Below are experts of layer 9 (counted from 0) of a mixture-of-experts language model. Rows are named router (the router's row for the expert), gate (a neuron's input weights, with its number), up (a neuron's input weights, with its number), down (a neuron's output weights, with its number) and show model dimensions 0-127. Each number is 500 + 50 x the weight over its row's rms, rounded and kept within 0 to 999. Numbers have three digits each.
Before each expert's rows: "raises" lists some tokens whose logits its average output raises strongly, later layers aside; "mostly gets" lists some tokens that are sent to it at least half of the time. This comes from a sample of Wikipedia text that the model never trained on.

# expert 81
raises: "is", "ia ", "ia"
mostly gets: "Virgin", "Franc", "Victor", "famil", "character", "ular"
router:480558503536547478600525469397415566460458531457537424536484495509516461470546521496480534622466480546505513515515524553569548447561437443512472469503456578477514508526509540438494565408479577533531365447510529433488423522561529496530508548444550478565472448498641508529490456553554521516500397418416628452561535547535526502465484538470576499469517485415502437566538544417500529534518
gate0:488537454463479464534472550417481513478444516531493455460471586556427497444614496500436464581488510596489468522391440474591487502500475483479453507555494501523543539501541539544436508460513493503517487469476553447517535520496420506535523556499581467511461560304614541500467426558392518549510424519474548543407531538530502556517376524574448525581495455480584504500513454468485483590495
up0:498490560504495458441522419425433426450550525540568589583484488506528496435480504485497491496507554451532515519454421516465486469349568505575514514482514471464555492490493456537451506440553512521518519500450460560485444501529555530445428494553551482487444500327443608571490476570530550414541460450493589505507493574464499486504611634528507423425477534496512519498509553468530497483380
down0:576468554593507494490497492618529547392452622468587556512470471523431431541454506526538548525439559474482470490447468499456464505609497464515430478527490481409457452602566463541567532492544477537471484528543481563486527512517506566649448518593455467475499525533439528529503534495465596522447508551535469466453599496494480604391464492476532494466505444505535483417500519518550594440470
gate1:482481432480481478536505474517456480439512490479537502543528581379521481535546478507445508624450467526459569511516478573529552459538454573458500531463444408612476530599561517359532510475555564532509508429526501529455516487507507528540474423503496527508597516418579526529496427451452498520497442445531478514530445509554429595541510510589568454556565552432606524420448401494534567461507
up1:470553470493471471529471493485413545437478572511484536540514557414563534511545512494464570595506433558499517473536514449523512486578536588421532514548425478570480453528542509391445593481543454501547505425570479497559521509493558468503441466604489525548556468466553494549530403502508547480591489412504448579551502429565516472492414404459502520446509456528577550482487471662584552481524
down1:358521511408499522535592555348499471470577469481537421486487499510566558460473496579503530494523487564579453490550514572386461502461524558544535538456489461410494538463452537502453540580485432416533529440456539501501528429538567489530501447506534465457554492566515619480557513492423520494512475617591437537503544533465437538483479528497534456428418442543558520468463445474517475544472
gate2:592532492482424514417524438474456477391506526527524467511532470604472477443541498540629521555435468407479459503542502396485484422509439553551471511476526546527493488516513490416586523503456501437546512513569594480606474511499482445494464527409558419489370560469562475510516456524479488514572503408453505644479398497490567449489533500475502612521526537491502459460539506463458464504491
up2:440530483479558567485434539526524513493501452541415605510464502575530525429548495461512488444509586531480554440436414544526518523593529420550545517500424426386520573500481482481394549527600486497465553564493461443490512507469591551562513455564422487524489504510368528501528486478550488437482477508542503442507485463516438538509512517563474483497437381586463548546450451585618548468539
down2:475533421480426506457384491523548419517477443514482441541505450573436462444553586462525521486546472526412478560483460338497512457493485497494437485517465537488513463473576472486456461547495600491476556459494494518600520524515515488541482515369422541541444547529454519488493393616433479500484520488538468589551562545492583531529367596508512496499571535426422468476507451491530492500530
gate3:430497564503441460549474502457472614552471409478541472437446553449494500508525606484435488527543451402484490545522550573570505460574498433492498489510479519410520486526493485573470480498592563446481479505461551531474430458593469487488511479448573417378484430549570556439444437528514495540484492512388521504464475532499457429514598511453522573555607414533526494492501573477426575435498
up3:540526468449482499452487460528434485449475503524462526526546465409465464543557473521503566512464624573550503553461520554462561417501546426508485545478482541490506502463368498491543502517430498540433560543584419549565583405467507497621454488474472495486564486568546445515489503616578409398454464417485504483599498551459528523567567478450519503419581512524475459503541481494500530572587
down3:556450511449475458463468484469484439517453526496564518452490507512536473539489527568401501438513484536409473486535610479444526506507427462479582542562478437482499479542352535422459579509526393578430426382567507575518485485464563554439388457508527421514594474564604538490488486499500475448512464531562515546584495569540570498517499513506430525602443480445494549511458471520524538447502
gate4:438486535503450514537515542457564586496463441459527534504514552347524545547498524524445546531537568620446508498417420486491556503567467532531505517533478389539621465468479516552526486528454451532451448484572599405527481490477496506571514549416497429501545589524564491454516493548499580498471567422495496474476497537591582522491484549510434554502415347514492483542461554502464533518527
up4:400473489407577471472486507448475459582495517535533444450464538561538439589475484431568495516516478426479533504546497410464538471434544574451492527507534432539553399483430457423478559539593521484557517536563535501433471440494463444481617567479450556504487444476586463558478422508447466472539511488488468445506592515512490465496440438524584500520613433523403599538475545509520492409466
down4:499459551473402500421592404463485505597526565546550453511592575462567518488561523504463464463523583491569543536501457503495574491481432496551587589514533489459425587467433492616493523459431461497479508522468541514576509652557484531542504624537485471494532536588426499459473515555560493549418495516513524519487512462504477515478494406458521471513527526555453454484455494518579429465405
gate5:488462476471470477532468479488488511426546544475590462486511573426523556447501511503486541530525484583573500368551577466433644538507471419565597462442542468462496481564478549402461542476478436513545465386490535416567458492451517464527557436570463436549411429473506462494535516532508509494474459536497518466502416456552513516477453533455620554475542403515460542452544578422543518500456
up5:472525414443419440498585488498595468547574523450460496562500509480584500428587455507466474469510651534448470471522479543549483530406453596444460506503424511522535494575538559482498462492415538506543523519551461466535501480598465522541605601510484517583507459486393611530486495502556520493539511567516559447463524473516459486607498542536510563494508594465517462511539449472412430553527
down5:478479457430587486608481468526569542432370482520490590509474533463529533469441470543550521415526494571545464534515471574583511429506447538512453470579412393481430453481547492550515533555512598520544510434551439451543603618456460547519538508560438445456507445478503454573551533532468604530518527523463463445559528527556484537495470470557514622484524554466500529503461519423506470531497
gate6:439514567522541470609519525519514495468409533525440441530588448555459509422560516398522475429559617406569492551461516484468613445535567645489493489461438559556487468473509547564507541445498499567474434478507544440511532518601464482457519479396482489483444570563533537576519436511475502519514435454519528596483484542516473531511431496497478557563520509475478410504555575447443482520536
up6:550427472516490557517389454500471537461538439463518571546480483455501472510468580531472490591544382532398501451499553499485463507495495429534531444586594403538532509499429469461512504589466453424427551492465446574523564535446547478639593560498481571456464508508532465445470523456477516494463603505489429452477463532493508510497460542450476547431570511514412540504356509516489477531567
down6:512506544543467505485432534483478536453509495491459500515534532569505414418444494470529455572483536511453549533454503454511519514550487555499567463493549476476507569513536553416507503508565446424571431576484547456500538559446572434499515537535512619540522517506443414543568511467507469495446566540465594406650547504631515440521431498506540560454512504499492524581595545362590554490459
gate7:547551435509470561528425454367435541452484553557476493446563544517507493460562446545491486584482491505471551500411514391491437428532483453431477401471480563537527504479480572488518534479437527499498461511528576387472502513465564425490541482433574563496455564429568539458535458585606494562506522569562469531536558503527499528450411551446548553532566512442474438503563521452468498550601
up7:508466517521467543521491542495509553460466541485436453477492538525565515543538444397492519492553599577537481473501505365493508538532499601479436431492469500521520534468377521526541550471385531483461475494498589463544470525538456407537393524479536501557473486576535541409491527468405544492473519440512552495570591571515466455519478561470437533416486563557502520411457547603450385452543
down7:543387535424501513471468425451495552428530489515511467482473495496560503430537388550477465515540514475541466498499566477566463536467503545475478470517498556580488527537540447537577562570542490482616497584433547568571496403516426578588445469580556550510448512462457558506521516554472377496500583571473531456487417505597511454576522457478493542391587479508517525446570559509515456518453
gate8:568509425559478446541443578520454570505422514598494480529483510462464470422447574460430524539531516545508443487503466608585578479421537525476530505553440449491514489485512550523487549457529565513598551449500625485487519509556551537499487436407502479434464478524557521587531589406462533542509438390504592361534469603508482452453548510474473505523498438459516499481468540484538566545502
up8:521454471549510457553514489516447445441470380466499500497568520431574451456415551564530520442437522512495512470522519547493523441498553438565521499545386476550566541509383498517559513511493501585616539539415503511509524508585468526566580398462538551451446498511492551558543568551469541423434520375409446503623498507556480506576457522439564523417513482516486545522504516471451521482482
down8:515507481501521500436499614489450474464523503544537545425483568454510553477575533490628542417496516548576498468530481421560589455491519558501463556470471418484451587577563536476514497510547599427444454463586470549434524531457493448500482510499420463416574473501554441478609487418536427524601508492557547455483521484464426557478584459526519557487485488441430559559514566567506521438551
gate9:509534514520449511519503465473422498507496562461511403565457452455537531447464541405465468478517462457482494644557449526492519519432538513594418440594442514529533426447522560449529540444469489535481490433545487530560432539493601501439504460538568443533456350494528494541509522543506470546572486477595535539526415474570526455488470524575602487501491449467508431601408446443464461447518
up9:481579547521458546521501484448490518474420628502571396566465394389474588418472475501473496476390446511448539533542524497558530549376505488499489449496550532513516481472541526462422509523570482431412552526483442515463440505501582472530566432588606486578512483494532446505478525481437470529512511519518545553485480484551443487528428515541656490489553414499526435509443480537497502561512
down9:530507548502588569460490567510500490443543470550510580478506476536464476419490577487548571511478446469458497497558440540561473417568406597562442502602471453532501480447532486442582542628440579585490474511497450489525410488474498523555523534510476494477472506507469504534556526485462498488466526447504558397473604411516496483582509434511410484386514533525509464383472541558515474381519
gate10:540534518530547553483486417528475559551477502541487521462489514438440414436506488405446439474364535567520476564445484615491455479515485471457485526500439529492504551502538446499462553435521489468546451497512592451441497530465542514481504539498478416553440573478567524528522446478583470477527591427468491502558467495442609598489595556360496493493434525465474499600525424582461418564512
up10:539406548513398402560490569487444429455510503517447506469526528491482465501452566553522520539581489408573519464527552377566477556453466568508574521550564442534572502513502463473504524536397514483512519469503482542596490422471427576539471536518456488441462410485455589495484524486434500505534427513548498488452572514472378481534459459555507476515456498525557581464534528323528496471492
down10:510544617487580485498505484480488509438415575493479499498505470440528461526459469505453407492493535570443516478454507540483528613471589390514582542552505504515599622471452458573380525472504514498502546469497418497484478504464419518502435371550472475553510544524470445499480453580590414496460555462475451542523512497502493567468519579540523490450498472447443473597408490579569441530517

# expert 57
raises: "in ", "to ", "and "
mostly gets: "League ", "football ", "Cup ", "club ", "team ", "director "
router:518440463561541398543436404444452532487550524490513540503486533487555480460556563498451551559495529480579546479613523513513508468461530463501524566556537468613514537497696412447490505451431501535572455493391452489433457558493520516488514465428502430593516461515546594479542520580483571559471456404469516477476486580493426456459500472542545577492485467445517480541515514518459495572540
gate0:504503491535484531509467550499464611443502479456438601495462522607504497432466542519463656484475459567477461523479501536534586524424566506410508547486624503577510530504538492423496483529512429558471531621465458592461538503515504436382530386522463454506528503543523544566509537515452538435531463529517530558492448566459498522496482509400465563545442491452437542475457463486388439488514
up0:572523378521522369556484422547496464513517556545439577383494470499497513590485441520539457565489452577445481532547400483572495482523472456541589457513394521531447508548454463588584525417465516420574461519475527488543504508490480462569572488514488499472511531557517420448364520414530492414545550536525498471467584470455565488499519480447481528459475433518516508564541521514480442513562
down0:378520436500458479610473483450498389477560527513549507585496586470452500503559529434496409499449531450565627541566503539506509548504569545523480549497592513478555484496515476540435460539455494577575423477464553553512498462515502514504449547479425583500452421569535484494565552503472487571434552437561503621531491557459472559514534555505459486511495454451590439438503389451553507531507
gate1:397568464510494494525485484420493508439518540484489434524481533522644442463494480508509522573556514547458511439597513504417525518560537502496488518509533535497489518506602531527462508504595439559517473513489496436470406515678498566492625492596568393500585527445441424486511508531446509538505552465543455583513483383450525572545535428490489544574499481478528555540480480517523457554484
up1:498500558551406405510549556508410465470471563474505477461572528426582576520543466485492491506533483523534576438583471585515551564555509543524632455539517625587515494483503506450485532516418409508528509511502523480449493470446520548521553509542551474454615490507441458522551537433575444476431536442570533373470491486437437497546599457508546532588545453542531465538483465481431480511512
down1:478408505535390528444553486478398421506559602549518521542506467466499558487516576476508520562431535587435442437498518505482573498562600486425427548482529418577547473524465490531544521433545526533496457533488470647413517458528577458495475443559543540472510453519541604442530418547478498479545571543483421568450511587509427506476514512534473508441479572501545511530487487413482572477523
gate2:487505545483436519532476480466430490480553475458459472563497507461444478466490536515573518559492571492483598501511493481549402522450590473555377546583450547476482502434545533519419567460467501552550540484527491457441467519589498490542533413452428579602441500514504509499544520494495544423486457483507462517479572528552404446420547535445522546491591465345542481443580404537525482552398
up2:507512507444513567537650498597450542450515486526544447452510448461543404504499506420587532492473415523440434447477561475417560521584496573415541483496437505551542500491429478447644484397485561460520513505447472511493530483364481563527496522539515457486529553491504425537494476434507492601488577508503537432515437474445518535566450488415449490517414494519496508499415517433454467499529
down2:550527546567538506508598486524476532452390493471458494452565464527517549484458361502538510523525535502552508531461467527522586507436540493400450536375471488462471533480489586472534568367507457526503438494479413605482437444497480445449468537560569554505554454507484565485479516503535510566568497511449501412549393481515443477524500512520427543565404470566509571449529536434537414477438
gate3:531532463537565480498377497442480532456509540502481546601539531514583522529510508596546522585379551450474461434538617453452495565555560503545408462502510577589561560441468475485432545525524439481524521532492548491360518470492448510519427538483516508499436441523500500416478409525464465521512485455568497444458517473533482557482551463523468622469613522436448522540450466455563468538485
up3:508543450474532480463418528543393486465493502428506398611519473550437475575539462416473470462495489529434547541493523560582444497393464497434513498560508595490506429419447527505545463500437457433408503544544465505593499475477549516489458443505425554434474495451504447633469445554507521433439427491554479472482531446513564485467498464614435562549502477513439501452567494503492395451470
down3:534441427513482530478479448417491535514532531583520549461525490427547516484539558488605450547489584418514513477468482447423523542517634464458467539540507494453466482552538567542442518461495613535551571527497469507400516518520462466405512450485564488532421486470600472383472379560424478477576531477559555475428600465555530520491511474536506506487555513397532537479454459496506429449436
gate4:502450511474470618467528425470500513462490530509488489538532492524523505457520510499451520479452615465532457556512456477433507592417401478547478491440407531522527609419485563572480453464420490579496481467440452563451557461390486474462448506471490480505454546583536498519515560513527543504451499467390502483441469485484449422504551554414584548509568457567487533513438616407598552516568
up4:515493533486509459438526607584451523536495518509485565519467535464442519564473529528486470534534454514527505478481534529595508470595469524458500449503522497409462450558590412448554549512541568338440446500564576445517432525560443521560525401461483475517509481437585476497519480510497535506589468609573477438570466499517567593490447477486445492439492547561543431515502424572423438443554
down4:551572600503568498543551463489493549432527571455374437539463546418570541515494539459519538427496482603529505512561527520524572558453501528501473536598443501384600481476510502533518562521489525482508460476530467426472494448533495473533529433488482480535498509573549493447399480493534474480424478526461605501495567506587486456413502536478547569441449545461458459525403609481485525488640
gate5:626411541494429503537542491481504535492447469474506514453458547480404438495487486516541540536519523458552486524599563397475495478482540492510458556613467474504496564489470436498452524486515489549557451487514496493491550604569441533406465485517519408591485421451586648567464571505442456518553516497449426548511484431409570508513499574560576482461500493439548500479482533461521378535460
up5:410540458602503568446463520567520476559496547460439505549488378539586614456454564516532418469471506536575505484513494527543462503424426570437465533428518456508521507466540529462500598433469533464532464521533470462470502391433528504561479574447473598414463504519446448426509451420526532473486477531524448486506514542629444533406509462456501462421519445609480470496486515522495571542489
down5:515487517501487468540538561464571502574480492485514378506407437414485436542479453495459602445596502551483518477552462422544511492484624592451499565551569490549482503513497534444520496504528496519614476452528482576523513510518557486510540402569559409484464523514415539518413554540472534436500518423579599446485587424462518579529483499525503511497451599520537474559491468482517612530532
gate6:470425537434503547563582474476550504473510505501513454516506452567458459505490499509498550567386511486521412567539542470558510406438554520420451550456501491546435495577517477451530603519554522516502468514408470575469544509475472464482541403474460532576627483560433546519548508478471488547544519509389459515497588523457532640474555484426575507378513531457560394495561483508480530488510
up6:422517423466480539428432551538488549531486529516473526527471548408524472601543476500561514413585494464437557545510533552486517588524487521582482490563477486496526549446477539530525446503499524490442527491498498443456408517478574500506419499494482482514482536478497414496505420584551530397459524572433542590550415336580473402505534475519432542524499554470470522459465493468577449557372
down6:517504615545508547443573457571521533551509510451418459502510546517472492518504494532425493513459524480520466519541457496541465364519566478606426418399482564460502609478612523423579473447511540443451506555473500514519503562514452394501520565442394388482621522485468492601455494541493453475524514440525534540438565540516527474484497464498436621553524472536473510498490553517513466523501
gate7:502473484568579383528508468443425535479491445430528518507549579467635400470555528522518610441556492456488502486434459565482418489452543427501391518559536531561540596509516416440521486480535476447479437457509467487414565487424428483505503480503425440516560421453575572484539556565445505514510463465450447414483502526499500450512523478468495505498443468481448473487470591494435614506468
up7:520527466406476463370484493484522576527493499400466554487546463438576484459491502489482555456441556478526556470492501500527571527460404488508571500547570565507521548494476521542484405443429458536497554447481464535429541482489404515469513552542538438564515448470591446483478530646425550519467531502503467494536498552422391432583487543448637474564533452507434483497472547473441536585492
down7:457516588432395457486517527520487599553501457501420546543469547529506521588543463486519554481540498457437491497502446397549535426506491515556452510508453445457476460577481523422511518356468527404472503522536407461521532612435483404507486505582467487509450492460451551497518467470499487455504539489642536564440452455532475545404463405471467537428578502506477501431555506562557550512550
gate8:515502565546431508461496537463432563415491422429597462444534510507475460530479475483408491470438636429519515479464547366482415483481543484492488540614511455577447520563547470473539478538401528446656503442518456520494492527488537513533487510476492504468482476546506507579564495599583512497486570441462479376481510430491486541508575524457481525467440444533523564472433513420507546475511
up8:474522573508477527589507529558478444500512580554416540495522534530462523529446521423511422554459484480534520490525546551520456613508495434498480444489511527562452514541379523536463426567576507492400524516478509548447524537480493437499440410523571489505507477561587475408428487478446379506451558538562468542528627495459636479501484404512528520566508557538501449553518510484534446586576
down8:552500586597532578583456452418456509511547473515433492470514547497413544587454573588500474487500474513462518425526505504572399566432526415563416526502433531425531502483548509470408563472543589440517533430577474552458518525491439475443484523560503448524577546498596473571534426480489453536456449538474422555399486556517525494466512460515537487484591588471537465427469444514449508509512
gate9:484447482551444541483455493493513459459455605459394559430481409544590492502542500476414460510501459527467520564518453619516480480442537588459488542481467501583541505501565547510442460492480472584505571476463451567488443542377562619460498507534577472520465469462578507528448527543490498544525520520456416439577498568521538495527522603432499555502522476481460519502506625435391532444460
up9:443519522573454477503552496472477472449407514545471594459505523490546480496481493408482522579469520508441591479478476652521458445425529548490480524507545521505533513586579511463482491526539506601532548524524426521366482526370505577364515507531510422571534525443532499569463512566480460530513562506510443473524442552488469409455488581482467548521477389448497466470495582506421473448517
down9:507463503513516447495629565469503469494446492585514472497487469403468537456517482561448486526477463506485569487526410535539536461489529532549524607560466483462483506469453607619497524479513359518458551510538506431473439630525531498445519512408468532450501433523421522489534505642497444492479482531525431516426587533435517552548499449563458440472393441507488523476513473456473588576483
gate10:447564399463525463450480499514541545507486464524514488516466492649567555393485542487443552487480503552496573496522512508447529462462548425485527539556482386630564527426576448513504498465426515477425469472524420517556520575435491557476469534545496459481495331429579547482534523458454579563512519549446526532439526523474470490530424487618466505460518521471502489527521505526596574522529
up10:403582431500498584499579463524517511534481460505575511481520405625584609446455489432469605533519455438529531587512556409401477500454506495536594504492560511603539453530433488475430518507460457531476427485544427544573452517465481557527412439505492484506515450480556506519557549456511497555480488520514539501447507535387432515573541573585486469515416542450471541497499476528567496471506
down10:536513549466470597513534552449541492523421498480429427579568651398459496534464447529414448505470480459424520413455501510424499407494419458415577405437429567485542528607417495524429439546494508442494530570497548463519512471570484460461523477465530528512422566561528514567489512511475445429543551510454508467598537494480480462444505526434502550521545451523487525534496462470512449542426

# expert 76
raises: "; ", ". ", ", ", ": ", "s", "."
mostly gets: "school", "High", "back", "film", "club", "four"
router:483425563476540446547423432512502557478478583382496496474517520453548465483552477487496546508536555529441558603584374475503569494471447371483468485539445560512464502521562504488412484508500586598547459554502452490446501457520550449494500509479569449477558452490614518416538456523485523531430458416530499449482518499442479580460541411508558560475517493423575525549572502453465434520585
gate0:478472521439511472400552457473522490488494556482462445559484478496482555620523459450461443436489571465541525613489507641453460491535539472421457530505599493488491485504509428571444475471522529534466507387501533505443595495466467445481568375551529455478568519474486590609526447499637487443501425444512555465550487521491435506477486460535442512573515477511459551552522425424458473450506
up0:466606461474572584556466497497480544505519485558525500476449483462506500565446452505515495453486476445540543527467544429519426450502575538481435445484481524480370503466547592401487437434486459554624469518479566454438575488523433552496542554522485498490404454511531530508492430436461497563511444541461457472510394459449488550465517354478509464508526613515431472469535584388467516440518
down0:561487431506422543490571409522420555539430490577554577626526468469515480442505501450535487534490509544514530513518476462574622549518527449448511407496424482516484488478509509491535516549522553549519416526484503429448501490478453438501542509516522488507481456406520560514490518538474494465534573541449635516570425333565547533464433541522502405536541512510450449465464533464391566537553
gate1:470487527546469561498472527473415578517547518494486448503422529510526521621393558478491512532444463453560493478517607396589520512490404572491464457439513628449437589429504540477439493485492456489420466567523499506482537597489499508404504548546534477469461596494503460487510482576387607516457525577521480432527549534509489554538519499544552582478499586503464470578539549461510503505559
up1:524473549416511540465476459453511558534659464494448513512494501521509470576522515603476576503431437486535438508495607448525471465520524441497492532478511578450516486537540542552477434458511446541462496508500464498505500568596477489410423604583563500510486470488531486536519458579475551493489494605527517423470475525482528592460558434491519532409522611506518493600463570481488482435663
down1:468467604531487429602543563508511477521576502516557541498533499557513587548482486443460435375474588562512459515516465498488508481408503504456536476493459553476480430559445487560527421491445480484439517485565624485525547597524532554422554543462547495493451502439450546502509517463573511580508435514513540550364558453512485443447534564548550498534531526491431428481394506489364480481505
gate2:481530498520425451527455399520478509534515483462491498563449511469446528490463509495552383468544380546496494532576349533513595436523446480468419493468457592559478449519517439523503455574472430544514466442567529513451538526535450405502492465510486513389557532531588471430545478590518435566471479457595498486477449561457513412502493488444483505535423520570510552535458593463472592482522
up2:424530550486417482506457501487412464397408513490427454523458563502476580364475485525475479507544560554462532531535368544523518461472547508532568480523531562463514572546435440499523516460480596571535580481461388462468502482468488487491522448501543447470483541387541502520518585592443527489515463429468456543479561447417493454434492439445441528405536528502490507500455538422510500546600
down2:492515390439538491515516372514520425476487505591465580448559522561451453540551552472534456547455428462524487497472536523542583430457523519525569565475516596522534472467560527522502485445479503451490464446540509388433488487543527460541440490528509518520475352417528491440605449475401502470555480552528546416564426504627549465512501467602545511525481476518431482528544429471466542466498
gate3:565439568501456431496488464540540512568401525506545445524431505451475508561545538470435560468497505449444490508476450475475499521449440415531431508541445500623522393526509628551522503469535580457505414482469539529427535500510498515407495437430576480536501412521578519367542546453431500439512481541487527395478545489485569522558517551399497514462527523443499450556571500457429448454535
up3:572505523473448522491375405425493417547545509517511518571500495468537508552645471489476497515494600542391581503468527451466440525483477476561484475433535500564480465511516608446433532494569563614535379495464532460564573452500529505465453630494405504505447478450496522470534446510546491487567489516537540470539557517440517548555469599438459446520493399466519471511481498514473460541483
down3:574433535481452574478463529464482514410460534539467474548536459508502425519540522557500472470501549615452467458520539508543532532537463556413622516482403390527653519524464516546466460516481531433412415468485474508422501454513478540509417568527459447436435440575455483562569520646497517480484591515452491505501527469613510562441488569435445546516522519473454481498508499500457527500496
gate4:550475544430546510565558515511541525440481515473362501474434551445460468503471533446495481567471507528455554513482421440540559598480532450388427490529469500453385491469524423493510450419444524452552520564527523539613592424518437477468477438514452520542543578486565441450405406585555549563473458523497472538474495506471512423464616480486509565417495564429515509502513507493463467527514
up4:518590423557461602445480491516474422514487408473500529477482521544493420503479547479476573452486435488469539438411556601434513417485501512597479537490494517482598481478564549584398529540510447504503432417422559526530433534541479488464519544559525390496566495495502578430516530474427498456549506498490553476608541538461552518554501538488440554546490498594523570478541500542579605494437
down4:506562596534552465503502526537447406513477497573548450510494556477522582423556505575457421425509415477469565559530540559519545505571402433468527465550529392543483442444555475419480482488469535460485437493463381512518397470537471502448610496432477557479549533486433538557494443550503494497465419482428496382469475509550476499492529524531601595436491462439549480491517472536543556517451
gate5:532458476515557459521418492493524430482438524567580440496562519498478461489577549477469481480565506454440534515528546528412559554434487419505507429437438494468441485504638510422393396492584528547509555466446445574362481491579556538494557417529557473402589602464523502475534463535449447499492508526489479462503465470468539504508556512439525465508560506475524511532445495559544611556508
up5:395598512553494474486512532494550529553523572574456550499494467450544564509435591474531490543522450514585416612535402421501516443546496443503462585410562538587418541458446566472563411520502431402523468540516496529566471480484477409481433497442400463504469469565480522467577521469461453471478507418449491516429529478462474478423498506511448525566569527537570491458560534473457503444472
down5:470552496481544483506508542660516497525556487468489523519427570578558486497479552590524533482565470499496527511501467393456500635503453565490422429492473408520455587475466413552523467497475547573579522489502536605451547499497544505471502441532443489396483526538559502450483490409481482450583469493468464462507531413370601482472543443493518423469452559478537471503583565478539507537522
gate6:519488519520544496480486458445449515485537522562517499556532451440497555482463493508570525424498503550503558466507612497443560484538476457469424481537471558485492435531488549484630491535522512630487583452493534503432518530569586445459451443481584482490478552662528511512573474521475434622468464459504578559487542469501431451583399459495436439442489440526550470512398483530537559464573
up6:545485487489514520402516584513476508471557464533559452499480434408429566546359424482589544481517503563501561484517514510482558477542522454546476457587486569515479534529524534511495524436585529624512501504490594478445675459480498405464531461455613507559544595594492521509507475515466453558452466502514555567457534459442428474537439549525472525436455468516529494460514459520552562481535
down6:475503576508440450543485455536497478580490454505431576591510428385468473501479532549469471468605482532413359427508468455567502470525507482514496489509458463505507418557490470449454511474583514513487518553476557583528491427551498507552402499554438532499483459555546568512564499426552570498539443379518477550500504569624503487621459482496496526603565483481469424499592502506508482528493
gate7:506427429385529464538460449462621629509441470497588561469632474522440409501509458495524560467461453431445521463523538496567495543533456403458480431449527457511516441541539518552516566480477425453482546463474521527464536458432427420459496506490533482507510396509620509420536502489551521483493457500556470436493472495541499511563615479506535469454489479463525551537563579454521397513507
up7:549631529561518401520452522545445475572561540490539607551505444538555522511506492487507475478467542463539422502465475535512467511470485403555543544420482412493562484450549498564445435499550582441517580508474456588472473539510537506530534424565497553532512558535445550552448543561546559504589567567476504527575392548529547552392501544486458442569494529577536503580489531478478566531580
down7:487516514502437524517495412524478499394532502530387409560508432456446511509431497467564534527522549575486444478589555394548474496499539509546533384482515446596534538467429540488551497490468530501483543523452500459505452471460530512564498511489555491495505456546438584504479436499453509486502488503465529478650473414521488361470576487469546521578558540567507339451503420541550458514525
gate8:505388391485440445458503470547411588527519530565518546463448577591532473524565521458485524519405564522462468570510452546542464524523506514583453478564510533542486464477453581423598517585556386532500527469524445498530537561476497566452427514486472420574491444397505500500435495507496476584501569553383525542499487613471426556563502460497478536488545539517487572517527535472471522441474
up8:511538469531615539526568554448508426410521462478412512450540466457488507464527458562470493468516442501545590470530520529499570439444515545473467454471491536536435453581534439551363478531426492431524532576478523462463491468559554471477520482561527528433543528567357551466528453535467536437446428466494471470548540415458583422546432591541400484457403509543459446487470501525484501568509
down8:459489435589523525472496475544445506451541400539535526513347456503500514606518497524501496574503431503564439578583494450505445504521536547502507495580538545555498562433532470542455413518570456452544488435428468495500505505524516472455440408526435566524425471422416509498531545480531542538483423477436481548552401599555491472477541510404501377449494540531477447493569550484465511593482
gate9:384465536505493498473547418508527463599408542555470526453565496522439469520423542594489455509521544417508455564523470429532557434549444462593505542484447528490543490532539499477448527512529445483416550521552617347516461455400515447452528525452592561482539461579521429459595534433484548539553495434512556520446510570522565515487520475468475570591522460492491466447526477496522437496475
up9:510448522420433458586555484486532515506536498566527534486542500495517425442497555589515445503491540525383559579495495423458408458526480442481505578471544574474510566528532492515403482522553546563553554485555604430501444504496566500419475472428452533429522461476502548444413545551414494486554507494578528520612510480528515517502573520451577560531542545414535559423393423469531478473446
down9:431448505574546468512454480564493428572478527469555502455499506511527439552550445525477486535473622460420502486486309518527517456515461468499551484430559427596500562578467511490478484487532537610521506415499546491479522546496486497486390484461478512476541519509430371463447522486467526484497409568477536428463523532561447574607541504584445580460593525476490508471457530562507488497454
gate10:464515420486516575468485512514549534498512502493431395522499521588508482539533460496441515623535523504458414556494430536506475493582509495566503449519532493458511473530433558538545563484481509453513533572520492481485458529624508518525532512423456440387562546460576460493598474524542570510450592579495456505422577490454328527463489457439469547478510521593577485508441422559493532509578
up10:493504602442519521507486480544523492455428554442576529586545505445439401500481594533455512460586511509451554566494509535523485482531538527522493518477635534521538519544462439530600567475444530503573496512433554479547622600460520569516575494522511500463521445591555525467565549405569526528445440490434582478504503343490479491486495532537434561558449495569510458502488442524522443481512
down10:513398542497549492536464488481433544452501415496482499452599504543540447520497448471502443478503512543488445542448444572445447435494446651550513549534503536485455604500411512535531432424467519501465483445464568584383526524472595566586508514447517506547438485462557467586438405578560532605536486537524477437518522531486602503538502513487520541522503510539497440529564478477469478523382